From a checkpoint of a small mixture-of-experts model trained on Wikipedia.
Experts: 32 experts in each of 6 layers, 64 SwiGLU neurons an expert, 1 pick a token, a sigmoid router, a shared expert of 64 neurons.
Training: a variant of Muon for the experts, 659M tokens, 5025 steps.
Below are experts of layer 7 (counted from 0) of a mixture-of-experts language model. Rows are named router (the router's row for the expert), gate (a neuron's input weights, with its number), up (a neuron's input weights, with its number), down (a neuron's output weights, with its number) and show model dimensions 0-127. Each number is 128 + 32 x the weight over its row's rms, rounded and kept within 0 to 255. Numbers have three digits each.
Before each expert's rows: "comes after" lists some tokens at least twice as common just before its tokens as in all text. This comes from a sample of Wikipedia text that the model never trained on. Tokens count by the router's weight.

# expert 22
comes after: " |", " the", " a", " and", "|", " to"
router:150218133122196121134080123132160115106196139100094142104130183082169146081085157142135197184157114153153113113098138162113180170150152167114126145172128164150057130108062133122155173184173109171143132153139142126121167149157090155100072133054152145164168103103173188108168137131141130106153147087133112166095105103138111137121128112126135135123161106116132137197065132122138174110117
gate2:101163128110151132131138138119193153147183092154133178156158113110160109141174141135170157145113133142141127152097131161165126197160094097155146149064189110117085105154151107105095216105053151153137148103118153144112140112140084169102160148115164162046125126131201161111157066118121113097175139167093138101131076134152077120182112057153109117097105127082133119098157125094090095103164
up2:105147133156167107147125124158166151071146193130115115131075054106139157088171139133111129154122099165103062133170104094081102118169151145091134100153141120111140099148166088159083136188146101125178191174130118107085123192111094124146134101108149103055093098085143136118152117130128185092102148124140083107145130052141135130156136062161136122114088111166157146056076126128094203131141
down2:145097121124104096098181107083180113160108090119146139151116118150168089160159142150136149093092160058139084174084140124177113098171118100122083122176127119127141169099087109140098171152098105198119187176096108113153130186053160117160134148142197118099137197080150125091109138117139154096118120109143114095105131065101128065132099101138092102081077106087078069160109124124169131133128
gate3:129175154080173112175086114134101141144178172091177174128124117120129202117124065155134081159131144099136133114156135065091130157189147129109133165109118072125086162141110128082090162153087107184125105120125140189147183077078134197070122098102133123125160192153161161167125126101121128149147147122150142116132163106156167102166175108167114128088117150118193162132172141084115176173100
up3:107077076165108159150073147123135170094045142139115149125126133160111093092129185081157135136116159157139133131159115104100138079093149117128156100118090108063160132078181090159186103065136164106170170162140160116147059129131150122136127161140158168132124164152122153110103114148147153127169076214099105087159140030112148131160073100092127122110146120148102094073119130167129105088134
down3:103148098129072151145148156129153163142113117170079056125051123158120169126110162131125103133115181110163104120138187144061132121127113155170152136139121122081192092132166121132123070143129239106145109144133140123092140138080158079120118118161155134123127135126139184066128108151117118211082163149092101177149114121096121147193093062102146093141148096159127096126096150195152127143153
gate4:179159159081125176124063111102109133128165124121154116122148140122120129120117164133148178183129126085119150120103126175135115153102139143150123161182111120197090123113141102135113168133162158083155140160067113154162124053180055131145183140142159103142114099041188161121156079125156135116185115127159097168124157092159125128200089170151146117151077161149106112127104126092100119146221
up4:154143105108189118157088139158088113086189146157156120109094134109175139134110135119160146136106093162156117116153104159162104104149105144059096139152110091157136147105108133121105174176158104133175054120123120166149185153161094128134111155132157091139154128104096141072143103095154107142129103168151138208081097066144163121139066161172152194141083087136138115228146074168129157089156
down4:154136102139152114136133104137126166185159121160139138116165163135119109086143126089151136135155146143090074118112125115173110107127075184166122108145102133091100083097130151154167145131160038140173087159108090152107140103154080160167142133109196154176102121076098132132197087146190179130092162101170154160147125108133151168149134118048155196125105141149141128175060151183141171097085
gate5:163126179115108079137155134109093185101187197138135101110103136131155148136101132107107120159060138128145129155208145147122113163155127150075094089114097142108143104123116102132142084173150098102103141070140168106139156183123090147112077154125118130054128137104140086162105146114119040107140176090084102116162079125187123090155126180176126096178130125191141151132121134054162172140093
up5:123101144100121151129129087136159132150133096142117127168212126145105134164089144096163118145093145141147137106132162159124116091107086129159164139145065056185117124063111166108103133157133159138142198114167138151112137083102133084141175172112124103112106148105176220142122065197142249136140070106137170175170129142112141071143121132118123137138151143176117135152107151103119123127074
down5:144170157089126158146171113085126128159093087134090129145158069170136108087158087138168143099141153194096105128156147175124080122130124082137148082210095104172137147097115172116172109119070125145097161058135055118158131156105138113169133155148054127135120231124097147141147120157092166144151125081107104145098166116141108112103121114182069106172089174095103137138145128146117143153159
gate6:121146121133169118151135160105122137087196183066153137115102183090135158076123063130125140163151143218116123166187173137109154094107115160108161158110057191203121144196114097091107136143181157090139152149082114178163142123153103107106123136133109111185148139130122196108156176104072098110186153111163150125088146104137185171158134126143094123156121129152104097151133132133139151139120
up6:075115084147150113121138150146168101143104101153118173114126122168101146122097054115125143115104176162081121091075112109186128132073115116148159099098117071130127117071136101147147112061115115131069135068152153139117143128075158112133175136106151154108162149145140160201140104043163150146003111153093131184149160151119126105158136137105100134135171171125084147103174140132108115167096
down6:098078159115210156135126170141202116137121135145172130144116145138098185139149098152124093138179146105109130126141119122140088124123147062178112141098138114130147137068044107088121158095097203121133110111096115161111164143108115047117198166127069121123150147129125142140107152081140124101054116169143137159176115120167115078133174153159048102090113114135153128101152152115101165188156

# expert 3
comes after: "s", ",", "\"", "ia", "es", "a"
router:100137134086169159149077141131154125126177130068077138103063141067130136126142116195199132132132063170106116132099162143077101109166161144177105121118105176118113133174098131115155158134160142171123103171150158106100131148119145133114060165096090088149175124133123176121098161128126122128139187127178137174088108126166162074061089168195084079090124099106123137161105154147134117178165
gate0:171130129104088099138083128101060126152115111170152103050110158118123131121083129145152118086141130139114120156129148098040163114099109103163186127149114161125098187134170107132161189145113092180108168088156109088071138139126148091113118144158129144053048104148116064134088165134124156161103158156095093163160142069122150091111177087184122188117134165150145118111120126117169175115156
up0:197160145141165177113104099152137131128107142170163146105079080098128081108124172133124130095130173161107093170140161144112092171111189120130161108134112153084131143100108118171193114123110128129146132140205115210160079155149089202120151116080126110078108160193103082115155132105121122118099203127111203097147109075104126082092120124152175130159142173175127143141143087102137093155131
down0:102153081100134084160102160152112115142099120145188160167112149125151130131135113142178062096106097099105086161105179128134104137174138076191126165068105118111168060114115140177118105119132030144117067158122129132127133113111124088132134147171165139117176135146168161177098139057133138108131184080076140114154078178146124155148137175135115146131062126181118102167065118135113101089110
gate1:145120119094172162143140118145095177162141083172101145111150219132117066149151088075080126139059109124091097208116135132117158108151113135169168182135137095113074144088097141129079138125150093113108082119166120110101121156128122179129150092090151158099173140143173047153143113068111139114168063125112131159135162119086127093155168086198114101106118149120168086146129164097101129112153
up1:154143127158217149134094103167103149119107157108113096086059118049171121122122158171138093116127119147088132106171136082132140125105186051170126071130184091069144121119123133157154179151151119131095113168142105117144131187074127128125110131065090111135085072061105146117145159115198159158150131103116124151121163099116152114115146100144110150179133157180105097147138148062082155093139
down1:114066123126035119116154126110157091110107104134098078107156104144096127113144120165117148141170154176111114136142102130114146101115128116042119142094073175129211129152101122172159088092147122188129168125096130122148126081148129130143091103157166091080103131129153171135164115132090161104119045116098137121143102173170110145131150132147087106184087077048148189114128165136178115155072
gate2:100072205101163133141176168084105100124115112086115113113111120091176043087085158097111152099139173156123117105102110121097205120138163141126081164142117183154154136182084121115152094118180089127162074103141143129144145167082168094200117199118137150144121168112120150188082128143105118096109156096175167091108135163171138142158105088135091112169133138116087097120097141137171110154122
up2:099138183091092164121167133188126090121164114183098141152149130135098163083115121084136097160082078113122184148152111078172112146148119201166136132141188166103093113134151150082099176154110143153135145185158124167117152084121123133140158086127130164198126123159151097137145111100098136078142156157161115083138111160081169129111150079114161135035131167210135099129148122149119088092075
down2:178139084176116157106121106139130127168183100178126142116171057166121117116174143099124145130151082187091156176099141145101158156124104137039119147096179107137079089079143107146093141151116167162202130183124111108162164149190103130146110148093176127097130131133064146093180118161132143134158111148089051110127088113066100104152149172122121116166116148147146183077134147133102123161114
gate3:095118115147139168168147086127116110164127094131141118096120093123158098121155087131041189120142089114066140119127104141112136114079096216141107139163165103158162111065141096141049133143096162075134141183100135148123165151109210116105148109167117143123117147136078094097114117113102158101119098128139121117165161129101112201090177100065076129116168112076174083110130127087178136086126
up3:097108183116152117180133162068097154094091151111124132146113123186100164118118102170115156090096110181099164075063119116102127165103116193129146162170134203181126164093121083117086186140115137072064145097088156147126144116127131089107153132123131169160135132183161117141140142087114130118110104086184130084159128090125103156181119129127110127164174163130146205135156137153039131158142
down3:093160136121125128147118121081122134170145110162120124122113146149142129088109208188094118087120132069176148154085132144134175113118140142197111080155119169143154094101171117160109149081171111046132132123148122154144071154140082048128051128117069073143097169122114181081110164143187139094115129098128140129178145144122091082143146096134165105126179122135114133141111135071171172122066
gate4:176113130171115210102115114127108114132148132116104118059110123156228075131164115112151133145138136130098090120112111102170165170128073155068049098114159107137122131187133120092208104127156118095169129102149127092176102090146101157147137134124130139106097097149155108137117158089158102117096094102151113151167141029090153152142132163115136109194180126170172146149112129076128131078110
up4:145119086102093130103140130175070111137121114074116134118146153155124162135098158118141091081111088169085093132175115157135194119176179124156123145104115173139006128098114074087150154146119136154131131117097130132116175148150146131100110139069126125106154024124154093145140146152118088119128106137175112100112192120173136129135098107140171075140078106020101143097134143133112134084141
down4:152121136111094120112140180186069132154156131098120106173142115195179137146148156075144114094116171143122088092168147131121201149126152101178142148108117147126043103199079120147176124132096164063140156131095156127094153189145118092128108120137103171082141057187141082137101128111124091117144107171125101106139191108129141155109140150149193137139093168118134132131187179105077154104130

# expert 29
comes after: "\n", " |", ".", ")", "==", "==="
router:103179110060123135130101115177130159110163137143111148075040153108195132064101128127155179129152132123147130176136143171112183130164153126139095155105158171130105160113105119145091138132198120149136094169135075176091168170143089067078117190111110129145134088132169160127161118129128092108106178093153134182134117110145115123097146128128072075098150098080147123155090134129068188173097
gate0:094088120064144127128076153113114072106171119119107158126137134148135109183067111113094153138161170106079109148172139148127155108179133158116139129135089121106160088126120142156139106146107149128112120184106136166141091137140147072198110105105114232118207171103106153168199111128108142192111116141122129132116161121108100153119168119154101110238095181093156071111136137141173151115115
up0:138210116119159171119105098088164122072149099116151146133118073134138146174066144144177157138136113101152101138130131097090135126103125084098158133124118147121129125107172130079139143085077115166138114122089104184162184188136138076157185143111188121165119086170096167187106156169134088116138077110135167139150126214130145154113162159165077168095134125151132133149227113133087139156121
down0:091097166163161103160106131129152091165154121145111067094148104180134088138121110140127148153167098140107119124163129159143128073118144142041093126168137133106083109141080124104119071165132174130183146119169096152169139147080081156142134148205139123119088147136148191136132156104132172127153145154098076100138112079121107095104104168182052095114163102108158037155110154062146118142174
gate1:160062180118153160177174141132110182082093065138128157130066134128119146135137138108103132107083122117157153126154115183177100115108120190090139112146115155178127112094133084105101137140163135112088113077165151074171148072147186094182100094138107128162127106099166149142158112146091219179152181186130109113120156088106104129153112106114147063078129124126116093126124150156144079189139
up1:072117122078104166083117107105177121100198123145122140142143137156133136135074147086102116176122162150139130138134153138156134174140045127100128172156093097123146128176192168145143150158084147132143084067121067155121101123113118110087121090102140146158096149154136113147161175144117116103181184041146195156128170136169090126117062102097088169109100103113161106173146139083151185165118
down1:137172160119157129161132127123125084132145187140085088119129128063150127132139113106087155139143101142119057146104092125115119146152111139137109130094169160155066124120082128104169157094106169184099120144073170078127179082143160138188153118103107167163178139095104140189082141099119112080131077177056106093131136089111129080119196179115074117159144106096086196095144136172104091151115
gate2:110078095089147082118081146125075160178171152119151120149057106138136160168123188100145144159150192153114103141096159102146116105150141181141100127117120173132149056124149118104178169104118139139084134071148180115146168172097104115172130116062182154084148184147105143098070149119136182150097105123178166135137127153176146147084159137137091185086150110103147118127173107085123096073133
up2:120055191126091108106157107150136121171135114099115136185117115070166105096089139145102129070124104152102105108125147116121132199104137132108160090132094135112122104152150170182171083136087138173139119093117143044087150090078154163133059116122156119092098135127189152092095121091158125143109130172184149150142125113164146110164166050117172115138147085067155164106181116090146120069133
down2:109197145158113121091192103112162129165116144156139162128134161138112128078109101066107094073116124105161148073120100147133135135114136082158138101183056105103072139119160126203073142125183186162162123099110122128115128098112089136132154098107118090168183118115179126144111102129151153124163095122079169119177110097151153122122122119141219060128203156130094160158111181107160134094114
gate3:169125108191157160107122116086154119129176119167090134152115134074140134221139135087108120154066130135113114140134138152137096076155164135144160119133134108063113013126150091138138171060128161102103096148120079118042112146192130161157137122119114154152140117136101111128175100094142104173132132072119151134144102129109155070080101159126108157053104121166110104102146074126176106110115
up3:140099133169106039151141161138112147073114123159103108143120161133071138089130140104109096125114097104080086155149145127146066131181139116132154064181148157120116181132139164111185095169131133211119121106104103091174149149130094119169137164160144107117105095133158177116120187127195151158120114146084117151103181064120147110154180120116128171190083157087148158130155141166210133112134
down3:113189150083123152133163199106100091111127072135146087166129091109130120118122129145115188185155152084156120132175112101101157070095126163139119122161148115153155085116131101170103104119124076173185130172111146081204105117110137108079072135128107105118168175142101099146091114122157146103096143160093142155145156100122133147088113162179185100127101188135117137021132193151104113151162
gate4:137147125112091080131154148130096107119182077132082106167150090141119138095151127119097121133123181146107124118193103161116154073130147230094167104119192118147165089144074111118122162141100149098115216143111120115189120127107145130131148139090108150122112165090106159093096076160155137145128152077142187079130086131126180131135131099101155150177101131130163080092124132143159125009122
up4:141089121131129158114099132060125133095156084106141156142096134114110139150090125123153111121144106127135078135137135135159132137135109176140138111069185151175123175159135146162116192134142177117060195126169061128156146165106166108099120143012120102094129179049126079116149144157145107122129138156119141149159084138138103101124121159093100103156133200141182077156118180157078062144153
down4:091105102167139106131120135092154107140137109119138173058166128194140117117145106183097087110098112181153135206169137105134180105125209161178122089091115109114154138141118086109148154122181129143152173111117200147120117107138151145157127120159091100101106140080096139161093137168109179128120139109155160201138044101141188131085095165072139145109104064123092125108180131093167118118147